{
  "n_layer": 11,
  "d_model": 512,
  "n_experts": 8,
  "experts_per_token": 1,
  "d_expert": 304,
  "d_shared_expert": 0,
  "activation": "bilinear",
  "moe_layers": [0, 1, 2, 3, 4, 5, 6, 7, 8, 9, 10],
  "router_score": "softmax",
  "normalize_top_k": false,
  "routed_scale": 1.0,
  "balance_loss": 0.000171,
  "balance_bias": true,
  "router_cosine_scale": 20.0,
  "init_std_router": 0.0195,
  "lr_router": 0.000815,
  "vocab_size": 46885,
  "norm": "rmsnorm",
  "norm_eps": 1e-05,
  "tie_embeddings": false,
  "optimizer": "soap_variant",
  "lr": 0.00272,
  "beta1": 0.95,
  "beta2": 0.95,
  "batch_tokens": 65536,
  "seq_len": 1536,
  "train_tokens": 538100000,
  "steps": 8211,
  "dataset": "wikipedia_en"
}
Below are experts of layer 7 (counted from 0) of a mixture-of-experts language model. Rows are named router (the router's row for the expert), gate (a neuron's input weights, with its number), up (a neuron's input weights, with its number) and show model dimensions 256-511. Each number is 128 + 24 x the weight over its row's rms, rounded and kept within 0 to 255. Numbers have three digits each.
After each expert's rows: "gets" lists some tokens that make up at least twice as much of what it gets as of all text; "mostly gets" lists some tokens that are sent to it at least half of the time. This comes from a sample of Wikipedia text that the model never trained on. Tokens count by the router's weight.

# expert 7
router:130124107177143178112125146143162106111143110148129127155165120106124093129070148151104115130161143133082105140135107178126129099159108136148085099137169120133158089084098146169135130107129121112138103119138137127129123158068106099100078105076147137132146139153125142182136094132087116154158132113121186152119132149108116151146156136080102123135121115090131143099096058110113146130131116092093141168118143107127078140151120115140096118135093156143149145159141152172149125104133163150127137115138149189170170161137123118130148135163115136142078136168141125117124185158109142152126098137114135106114164089155135115135111101107098133086133120102111112108121096094115141116121114115170120104144084192111127120126114085144109150130119115148136120137125164143152107138121125
gate0:149123087139121075153149142118111125136135101126100122155136102134143117088128146141124136087103130127156131116084145118137121102118124188120146117122137110133161167142112165100125131152152118116077140149099112102135149113166119105075128141142101106088120097095165103105117100112131091116153135110113173120110116185163125129150136123099139149138143179188128165110124118104118116111100123118172044157138121161135098114146102108129090117146124074068122140161118152107124125140134114150117150105142087110145144123083178123079143179169147114150139103146140128096165172110119142114142110092095117133115138189133131114121114127118179133133089125142162161143129135185137155150114129102112120087139115101139140116091122094114122103145139143170139119153120139134149094133120064
up0:132168089128130110122123125133141127140123127121160139097170138161104134138108155108077144132140118117126136116140106107143148139150169122106107075117123128135110091127170078158104120165140128141132140126141141148196155150155120098137137152148116150142135158150103099186163125180119222155102121143150089126157138145134128162134096106143124095122113091139142152118170119168126119178146153151117146132083098152135149141123122119106132062124081136119178107115131060118110134104147143121131108158108127142139130145113137138188138159126080146063120133152118152170093094111070143087159120125149104107129150141164128176101094073116086120160092178131080111143127146139102135111123127131116121133149152112159110122098163100114129087086146137117123163122128112140134142112162160
gets: "\n", "|", "=", "==", " (", "==="
mostly gets: "=", "(", "\n", " \"", " '", " (S"

# expert 2
router:179111154115137103154127143145132172107156141175153116118094049113145141165135166127136157136118087165120132096128157086088124113123101168126129138115150135168162135118099137108148122137149084116149115103114116117138128143161118144124128107128133141139153108141137114148076144086083128077102112128109137103149159127124122107096117122146184098128102117120155101123081137105124161134118118139146156173098151154135114139146097079142132123120133095134120075080124093137112136103161137133134147138132120172149153139081106149109132095117113126189127124141166129136107105144117120158148109187136136147133090144154091145158105145154090137157090155104142119133105117147080133105153155108133138137113113101136090087134095135098103186130142125089066120143139129131118157143141140
gate0:113123116130120120114125084110140127109158143110132116095144092137127141065129135103111130128129135122129115111153104100122141116098119131091156164129142130091115133157091140112158147106137118141065134119109068120121105176158138156154093136140117111146090134186127125135113153119114134188111104136134148145106142150068126124178146101117127112129140143092150174100125145130118122126107125137087150112130155150139151135124136045107109107152149146127117082106148093141105100106087147145149104190120112127136153103122152084141149132200122096111147134152134116121107148106079143137109137138176149113140158158115117081161149131158165156124163109148116136164103162124106142112120104160147142125145117129105156120175116111130128147156136111145131159118087124115105091160084101
up0:135104153134140144112156124155107166125114102132164133124137131091122155135157120148169126099165120114137154130107099122138105194143142173095151126168115135142116143156143140110152072133134118167117175111118130149114150122159141132175138126137157167165145166070125138148106105133091128095155095174137103136133138136088154155102127097138114141110106130201162072116143110125125174125142140110158113125136103038111118091155126122167141150072155104124164159149134145146165138194145137124149110119118134096116154167128120096146147132164174135130140126089097165155148107171160109107134092133128154123090110122128087131128157144083121081134139127105118141126142137140134129132123129153117134147128114122088107143180117126125115126154162173176167139128132118101148112119112125
gets: " |", ".", "s.", " =", ").", " =="
mostly gets: ".", ").", " ==", "s.", " ===", "\"."

# expert 4
router:121142131129139129111098176077122103141176073134144148127145136095179082130094163124110094096133127118165124102135136120190113140103193180156139118144144149136156130078135138127156139099143144183109105125143117172113153107122118137115151152112155173115064136123099149139159083150143104127118165101161082155106109150099100119174152122084119121141126157144104088151103079138090142142173142175148121142117171118142137117131116132120094130135148107161094102139141119157090123102139124144120155124126142080117131130093156136157100145089105145131106102113165133122116123113154111147129157094148143143121145101142123132129107111130131127091132146144122127118165088134099132129146094132120157161129064163105178088131139130123083137128144141171121108127084095109149117140095143
gate0:124127152112112137144150107133116122126112117136115148134116152116127143107124133112117122071175167119151137159110111178113113105140091146077154124123143124171174111083119073162124122169133118143116128113148166135146133131152130140108114154149118142156115074135164118128124143142131122135152169158119207165141153119121162114090127134139150122128134119086164158152124163129135135131125129152145141110108152128143140154138155087125167114123107131114135105141122115132159112105118131125139135130117127180161083139125087140159157155081140183123144116134145113130148103155117168076128137145124093185168122131137120095099125171129174115163124125134163120154168121140118105109124150136162137091152137090114085118110085104128101157185162111185132138111089124156178088106104097
up0:128155112112121170127134110180102116131152158116140125142161118109127160112125124133109080099150100134134116163128085125155158132126119132131160102049138102106135117107093113141112131145128119144155120118142139137136139116137101109108115113095075160110133135097137161125099128106153155137132175130126128131108127158136148133108180135123147154088123143097160163181143163167111095142136119167109107143108170148170113158122121106146104114131105070092139166137140115105138102152152124113129103119136109139149116138121132131140125176154116141104146121112171096098146151114112114145114083148125123167137124145139114117150162120126131179133121073119131102142172147193070120167171102146130111119111178118102084140150115094111120131172124136122180154176113112182148130122151131
gets: " a", " of", " in", " for", " from", " to"
mostly gets: " a", " an", " some", " between", " any", " from"

# expert 3
router:077101118122094130097146134109089116073109116135110138157144145150128169137115103135169115144081159141108152141140103160115108128122084134148170158126131168160140118094098148133073135091111143163166164112154113150148118122161124100127148113116089157150115138098147136101085112137156128102186126131125131110110155122106129133090155160162109107120099160071078112150145139118144102146119110078179117156134159076101120106119165181141092114164129128145097106134179108130133129125124183109159108144111144092158095125158153106139124136145153121088128126115117131144133132110122136152120087129139056088156177168114155154139140137090102100139107073172121111106165140131164131137125076167115116113098126149130124126122176117141145105163120140136175164102109155151134109134096126
gate0:125133115125124105143128193150135133144129164146110111133120093140116166111162085118120120132120131115080109167111108107108108129122125112135096100109116116154131070139135086115096161133104129118112141132171150106134109069121133137178129097143078103100133149157135118137126132107153144116131149109104122122129149097105149134074140140102137133142182149080140149127147070132119122142088178112126143102132125124081138141137093157100106117131105102145128140140107150072107127120135133129092113151095154123175129131108109111148098116157138082111109144148143119140133171142128128117135092119183142102160124142169140143129115148128154173118147104125124150134176121152107165071092133105149091138108091082111128139104120180101097089139160122118119102077143105154162088151119123
up0:123129124161126112113141113128142103130146089140151127144140111170109111136157132149070171122148131130113141103129129121123123118138142099131081094157144157132132120155153111112133147104143134121120144095103110156115137106103119142116106134113106144131167151129159121154127098094158166134176102120120117151165131057135160122141153091140113119120131123132153102121125116148107085095144161131163131134157100150151134146137130153097164075106119127109090106140102152122107071106191134123123151100112228103156124140152087133169148172171118155169143146162127102175183142151119112149133141103106117125145125117118128092145127114143139156132123103111109136153154143180179086096130146131112127115130075133126086180155147143119158105191138109102130157151092143148135140133158138
gets: " the", " The", " that", "The", " which", " it"
mostly gets: " this", " that", " has", " which", " have", " It"

# expert 6
router:148121107181136160108098092144120143153116124094140114180113132117100119118147100117125103112176145120139138125104099150157158111112153075128099138126123101094121129118165149135121094138118098118090127108117160144134105146134189145156105165165149102134141104115112127141167150134119132123131139141126124138106082103175105115151131131175114107095105138117122086099135126123139127118148175175127142129148134116091138120165143122118178146103137120158144153132113126151132150187130158142146125131109156151084128111150098146132097128117120112141137153133100121102153133108121115086091144097098139129117102124161119100088114116137132136167141139131152151100101126130156128118102170092109158138155109136152115183110120142110168157137114137184168127105164118080133144162127112
gate0:175139124140146088153116153121117167147086119146135125119051123121139158087105145118144141129119149117107122146109101081129153133154097140101123113113147164122129143167108103108094138116123106131094113163156123131160132131110140134089107127123114153086139122167119126159085105177124162142129107131205123089132113115149142142120134146168113154142098086122140169134149129126126161106125125139143129168136140090061089103111117117144130105130097101082159072104130136141167103141119103151131114092174177130137141140141123111145112153130122089124145140106126118110153102121138135107139163131160117162137107110142097110105165121114133138184092139128148131178089107133100136103165110128093110121138130133074173177091142140132118133139135166126090105108146146135106111116072110
up0:122151099186095128141128144117132107103102155137154161128158158137124138098110109099159116148144133099095129115143101105170129140093146169121114148133136127108107125129088158126138130115155121145131132113139153131156136114148136127135161124138168156094123129133126139123134131154145122153146129095190100126102109104109152105149115140170131162117122115184144112138132117106143072131131149120117102138165106147122174137142156146144129136117132151108149148135147115161136109146136140151178098137144094140114186122103132082139096105126159093116113173137139189113129133104138097153123135119139131139140097144170144142115150165109143116154091109151127139103146109102123149127135143112150147126142110070141101130122143134130176116094116118104130134147149130100096128107160139
gets: " was", " is", ",", " as", ":", ";"
mostly gets: " was", " are", ",", "s,", "),", " been"